Experts of a small language model.
Size: 16 layers, width 320, 46.2M parameters.
Experts: 32 experts in each of 16 layers, 64 tanh GELU neurons an expert, 4 picks a token, a softmax router.
Training: a variant of SOAP for the experts, 313M tokens, 4507 steps.
Below are experts of layer 7 (counted from 0) of a mixture-of-experts language model. Rows are named router (the router's row for the expert), up (a neuron's input weights, with its number) and show model dimensions 0-63. Each number is 128 + 24 x the weight over its row's rms, rounded and kept within 0 to 255. Numbers have three digits each.
Before each expert's rows: "comes after" lists some tokens at least twice as common just before its tokens as in all text. This comes from a sample of Wikipedia text that the model never trained on. Tokens count by the router's weight.

# expert 20
comes after: " |", ".", ":", ";", " $", " +"
router:126099117101136114098164136104131105103144111165102142132122106118134163140107177084150103092119148118109146108106116085150150131130077109143100130111149101125090105110098109139132162162153093
up0:125145138154154169110099125137127182174143092149122138128176108133132127080129106100104115157167089096142126145136117091149121118139098131133142124120112153168131111112143159125157137166082129
up1:148122127107139135157171116109125096112119148110134073129134117099123157177135148164137159111127134140128141113154066108151133134121139124091145121085168067142164131136148116099151131120171139
up2:112090111117097128138136124149129200158171112129100105119152143145100135101111113174159130093126143146138096069146159167142143134137162131136089138117130098160193103133122106153167106104136126
up3:164155142136111149141162142148129112071149166171109126148132126101080134144132135138127118208086145147166109166108132139178143156128127114113108119136120152096098107066102141147114170132118129
up4:153105096121105104075200152083100122108095131134142106140120146181119152125123132126138134092122141112125094123136101148136133087118117137110100151129120134130145068135125169129118141147128116
up5:113129137135114154153075157109158123115127108080137141133117146149092112123096118120152098131135113159152098116104127129132115136133139097122159113110138153168159125122186110173111141118143116
up6:123113103130114112140173117116146123130129123182130104129119119125125123133088124135130097100130085092163123142126123121149116117117109124113147094115161087114134114069095120136099160155144127
up7:119107138152118136136129136156136182127093099142143134128132080120098123154146156094142143130121100109109154110131102139200149123118149130129142122114121122114176117092146135143060135157155134
up8:124138128105057116140137095146133144166117131128113145154149145118118099112129107124125097149118139146109090150086053160164148166116049138140152107073104142141109099143132111119126158110112090
up9:127122112126142133150127118067126117136123126100123120137097145161107154105113094132126131126086115177124112152133113144136144077132134138150124107114138152108099122144146077105144137104127171

# expert 25
comes after: " ", ")", " 0", " —", "%", " 1"
router:110081112125146126139165104141128136110119102112124132108110125145129101138119154140095120100110126146134100145113145101121138149157108096075101097131114130145134113141094126129106124095104096
up0:118121188121139096122114149152110123164135134119128151119117128121138129162090150095177129141132176142090166130120137127127097104131117154126152139126132173130150125159074171141083093113126123
up1:126092170110135142096126128101137150142147123147126136133107141199132167166118141119139096130162116166135130121108130124164132147099196179127146140102133178139107122105115113140147078104088184
up2:088097171173137119117132104160154118127122092154155094121158092107125122137116133115166134137125141147146114141110179142176149166152132131145164099165146130148136113112109146146131109109146103
up3:132133114112173136074123146126127147105185141154120120078147168087098140173144127131138118106155188146185138123103158123155108106123109147146129161114128150142145134120149119097106134118102114
up4:108152083124154150138165105097132131112136149172132149119148101174148156113131127155124092161117181085126128115156110130105124163102142125155114144171106154120160144161111111137151099144103139
up5:129129109156125080137119139091120134172128142075132120136169106138127106141113172071128144127117139102103127169146113174165113141155122117172079112124179159136096117094127140116121137081095139
up6:120123160121131083128173141112150120178109145085080129132136096081152132144133141107130137103123134135148156175124125142142117134132179110076105146132172159098099130145129099148134128140110154
up7:124103078138070154124155138137134126135124122123107156095107126164130133143112120094177149108140127161101168092104135108138118147152131101098105100135138102084095130110117107140095116156120085
up8:135119118143146086102120117124138153101123128130110146120129122065146121128121151118146105160104100069130121123078152096163097159116126087111091124140129097132151115160160120126135125103113164
up9:129142069109083145104134078156125142113100121154111125135144130149102126136125171165135118125113136176133138091133121127138140174114135115075137066136151076093112126093124138132109101089124113

# expert 21
comes after: " is", ",", " was", ".", " as", "),"
router:158159117122134132134117096148157169107111120099130133093151153151095079110109162140129111108155144142080120104139148116146102129110148148147108182138084152154097107124111128157151121157148106
up0:136106143109118143111118159135118119116101124202113112132119131119198126112163126132152141146137182134140145084125136170118088101144110119098111123061152143144133125155140113155131120150116119
up1:117142157148136125165133191136104119128116085132117124134189121148155161162129129128141144125143147161159119141135123067142096135131131108168132120123150129120115128116125080126141153150163109
up2:138123157092103103136129099132154138152125168122150083122100109189080102126145121116153152131142120101116107133152185121143138151151135130105151130115076135090161165112082133120128097161127155
up3:145118140129146152122113184110124154132154152138143142131127129104117130099125115197136142174144125078151159129141118163136155109140127176119154108164122149089134150139096149139134141188110089
up4:161122103141124110113140147175152125154116100119136098117133136136109137117153118149167131094107129134119148106140103116153150107179105129070122138123138113140097118117143073115161128151118091
up5:103157120150155127128143157078160151127126153120108129099139139107077125154145084100112131118183132108139075166149144150096101120121107119156095161098118101131145109140127103128170137139150123
up6:135138103102106096136105142115129103146141129124108143152118141130133119108147163128122128097080161111157106106115124120134079111090177169152133162142147085116134082133133127110122117151106141
up7:136132179145150100087149150098124115139101086135129161176099136122117119147139149088123116133155121130128128105126131147102107146098170113168131126122097158147103145076145131115147107150104142
up8:159164142110161133141119161116160066078102101135158163093103110116112110102178187076104119132102117090171207104133127141159100084061103090140142112107083124151167116116120141131131109156132148
up9:093152146180154140173069095124081184147148118080118099133138139135104080164139159161139089117100130126104147142149145099145118100141121059127183135127159105093158144153132110129135092113105120

# expert 28
comes after: " the", "-", " The", " \"", ":", "|"
router:174141111154098128149130093137123123142102137119164126139192156052183122104173151124129130113141109132136111136120134116131150103121114109122110072122181099105126150142115136114144132130128133
up0:118112128110125121104143123088138072162124143150108139134115111159133094166113138138068164116123129143131127128149115140162100120118158174107133126129123129099111146084150126138109151098110144
up1:149165113132137130173129122150147125144158120137135143213147079156144157122161140141123081147140157131135121075124115116112171123084119138124159128168106149121124134136119125164115135099119105
up2:138146101133131131135137164135106143166127138103134133106140084139150133131106150107137120200125111124158142117127165105138150110133125133125117126094111147125127120109126154109112159136130143
up3:146140100128116135126106118074106117143115112096098117131144100160141114159098105140098104100081126099154139123155148150149147138169136106115119155118121143092132179123122113145091150175133102
up4:154132101113146129104129136135108132157103117129113140172132111102129156096109135106126122149153109108130110096104117133153148135143117106130150155129139097151120142114098148138153118107177110
up5:129126125135104126142112138115121162157106123095118090125103120138103155127153120129134111120094115120139155123057109161122114136173147146128149147151159094146103107135127161180125112142195095
up6:123072132103129124130149130186134129124143111075091142143132132113153113143149133101141133131152103106123135147135113122115132099150120144107159127179106174141170145103148139164153148140121115
up7:117101070103113112113133112119116098109087163152129184134093139137121132121111144171157126118121121137133132119101108105137184131129093129132103132141163144159143154105113145148163133170107127
up8:125144126128127141127152175116096092143064129116161125102129166132132143107171146168107118112185163121167133136135114160113116116118139113098143133121122138116110141093113121158133106123126104
up9:173116128134106133103109142082133131102107108119113124099113113185155079129080136150141125128091152107088142154156099187136141127150128166158122133142095117130117105136178154094170139155120147

# expert 2
comes after: " |", " (", "–", " in", ",", "."
router:112078127103113129143116140110163161114162137121104136121079124094110114162139091166135153110108139160117124117092144110105099109124131167177133161128125161124129081068180132135111121148149138
up0:191147111146105148142090107163149088075101126131106127147140112163112074113150100146156131122159135096149106128151118140164123120126125150138139122126125170106174132111141145105149078127054123
up1:119133092117080112159116132136114096121105131141119165062134084152121095132101108136117135111100128149135162158116107138114105108130148094116156132123099109122120065111159117156123135129148115
up2:095056101156133152144119146153121104122156106140146111137110136117134096128098121145133152146146131169106156126098146146165122170128144120121118096164143127169194120092124155120129166123134112
up3:168140125145127152166094101145118139137110112146068062132123102090085099121137118148099141122157135117116183175144074136152119101145081123141086131155137121151099086122104123142161108123138106
up4:098115121117114126136112091146168118144102107121134104155146125131157135131085093174100098077152171126150138151160106163092128156123110091156095122145120124159087141105128132153095149144114127
up5:122148132102152148129118115090135086134141113118117106136122104176108144162129141077112101081107105185131108081120102160159112116107100119162064139126117136138136073102087115107123081114119141
up6:122096168107132133140111112104123165102110140115098069162125105152125131125144118131126123113123152170124052147132156109109128115096124118114116096165104128135162106085110077136116111092086143
up7:137163119134095098152135126143122173121136143131101091085144117129125116106152098140142119146134120149113126112106100128123083137086106184120107114140122145103113145132160143094111140143137115
up8:137168130154175166152140100127111122126124142109168172120147183072099121123117123183135126128190167156123173168138135147123103114142145113147130113098119154099109096128094124167172113124154131
up9:144087115104102119099183151117168102138114117138126138125110141144102122124091146123146084100176160109136154128115085069100117150123088139120175130154114096110133092099121122098153098148184124

# expert 30
comes after: "–", " |", ".", " (", ";", "+"
router:117164139139130148111183150120119100095138146126124150119176118095155125140105134085078145146137124103100117136123155132094119121103138182147095146119134094113133139092144116141096145116111161
up0:127127105134114097138107121115147081133125102125156144118113150098130144118147130134106125136117102121121120112077164143076126148133142120131132114129119085101096095113181128176120119139141115
up1:137142130105134110122144115155149139124103127217147126137120121117106119122132137116099103110171157112132106116143133149113090112094163132121141161133140178158144130112119085106118090101153150
up2:122118105173098155170124137149120138133135122121115110117138135110118126132129139152134121090117143137110126137143150117139111143170081144078105166102124136106145124088140098121077085104144131
up3:132135098119096108156152123137154149115126091092115099149104105088099116132147148163127102109150127114121159173122117155139115132143134132137118150131125102140078114112110132132105135108076137
up4:118166107128128136152125118142153139091128132094106112133110144164132136088144131100085143170154129147151120152146125101177120146099153122133152129119072127170110156145112134113149141136126140
up5:120148097138134127087099108092114105109100140098154145131085137084121151160120121107110165141146130124127106093109110158143139108065144108137132070119102124098141100106100136162108128168105141
up6:138103110142121128092140134116139163112128128130128065124149136119136167148132150127124138146142151115157107142165113107121133135159157130138131147099113088155130122104129134095104110067105135
up7:129099131162132145137128161090136134155116120122086144106139103089116153092135126090096111123117152135100143152130122114154120156135134120155095140148148127130120165066127149161105101200123126
up8:132099148104160135115186135139168180139105088124123096121131124104135177138158134111113133116126094124098109133135099121129125112123139112108121138133106077134149116118129136103132100181138088
up9:118061128095161151135146156056160137144109143127149110141095091150127160135121072083105139111128110138113126166131094144157133149130162098144125150134091146126137117112147094161130170131130109

# expert 0
comes after: " |", "-", ",", ":", " \"", "|"
router:115132119144125087113145155150125118158157102106158106159150123141157081116133117125148105121113142127127142136146161169125144139167087122116127088106181132121111136139135127106145135117117150
up0:109163101122098074092144110095118111122128119099100110129133113125131128112144130109132104145100101146135133112119120097175124147111095150134130089116119123111134099074133121114090104142144134
up1:146131134138093114125166196113138163150128131080124137099124110118175151131127130120088101150116089110132140158118134108071102093098130121152139142070098160118153127151133121086119130103153166
up2:119132132172109101128145134115149117114134114130081113165115116135108103169112137136125141141108122100144120104141153109094131108137160122107121128146111154124138141154113150164164102177099119
up3:138136098153166078115161151080138122141164124137083124096131175156177133107153117159112119151115107121152126128116106142126110093121143107132111110125107186098122124126147097094114110107057111
up4:135149121098124120121121146101153123162160141137122121129162141118134128112135116121192138106085129119142115132137126148148152151151175135147128142151125138099136117071130158115150083139128138
up5:121138141117119100152130144162109169132108091093132127139142127159141081117147094092136113106136115123091132160164121142155144087156140133121089135145135111122111133129118116130091152177134138
up6:126103151123170139101208100156130113111135109127152154118160119102134134122158122120166116116133132123135115065135156138106073164129131099117118112116092124123174152143102144139148114125155162
up7:120132138146137124132137122143120139131133082084100099146130163187153136119160138127121085091156152132117121143162078128122157120149188104130144125140120134096117131118120135140125108137121153
up8:142097137123155137124158186104104125128124152150095124186131098107154112109107138157128123138111143128149109127095115100170097118099152120073127110110145116131152160193081187174092127116116123
up9:117137126088173132150109129129093098151137122110155100129131185115131109127137130141132176097118129140119142101120124174129119081159159126136093112127135091112069093104139153131154152134114135

# expert 26
comes after: " (", "-", " \"", "″", "°", ":"
router:138137127168152153122117104121177130146118123130149129130142139119154108151090171160125072148092138136085154127156144118135127179154127120109106148135153152074137126163150171114096104123114124
up0:141103067141147129157146107131142132130119100131117133118121137158103105136121133103147155111109115109117065135100094071147145104171135160109120127112091116122118104124142096163152129125092132
up1:170161162068175152170163169151143125128127130129086150125118092143095143065107116083103139126143166120082151103107079130139114155168105100106133093137116076167131087134119119113132130128115137
up2:145126159123129127060101171140162142142143134146117122139104104133123140152120110165148125121163110102114114127120072150129116165112130122116140126108125144120088153109097118083101081155132087
up3:107095132149131137146130141147106118137137124139116133130116146080107175135119145119120074125154144165110133185132145088150182119116130145126106125110127121140122132123097168119139129155158124
up4:122088170160110112129147150116129118146115153103094086160125165130126141148112109117127123167133116131110092114151105134109103123168115120137125116097123129137171074115153125106150111108113141
up5:095084148140129062138112121094116175108141091138070083105186161082166137100109168141134129139124103065141120119139115108149115156155135122129107119097123122110124122101113148117144164099128095
up6:128127134137159114117119119150140111112136119201129147083125156089167169125152111122097137117129135114140105143120109150135139180166193115170138141136111193101104170146068143139173150107079122
up7:114111129109161159103129168129150116126129124139139103118128101099162159177120117166123189116114144110141126120147144129149132117161185126165126136165171095083142160118163145127112108162150133
up8:104165149122150130164124158137098172141131082103113087089116114125112112133127141133128150120150135125106119130122113131141133145142144095093143148140172120175106137135133158158112133146085156
up9:123136135137136156154146112154097133138110078133083068107150132144167106122107123152158091097116148121081130113150103159147086122171103080121107125066120138134120129101152118129116094167088173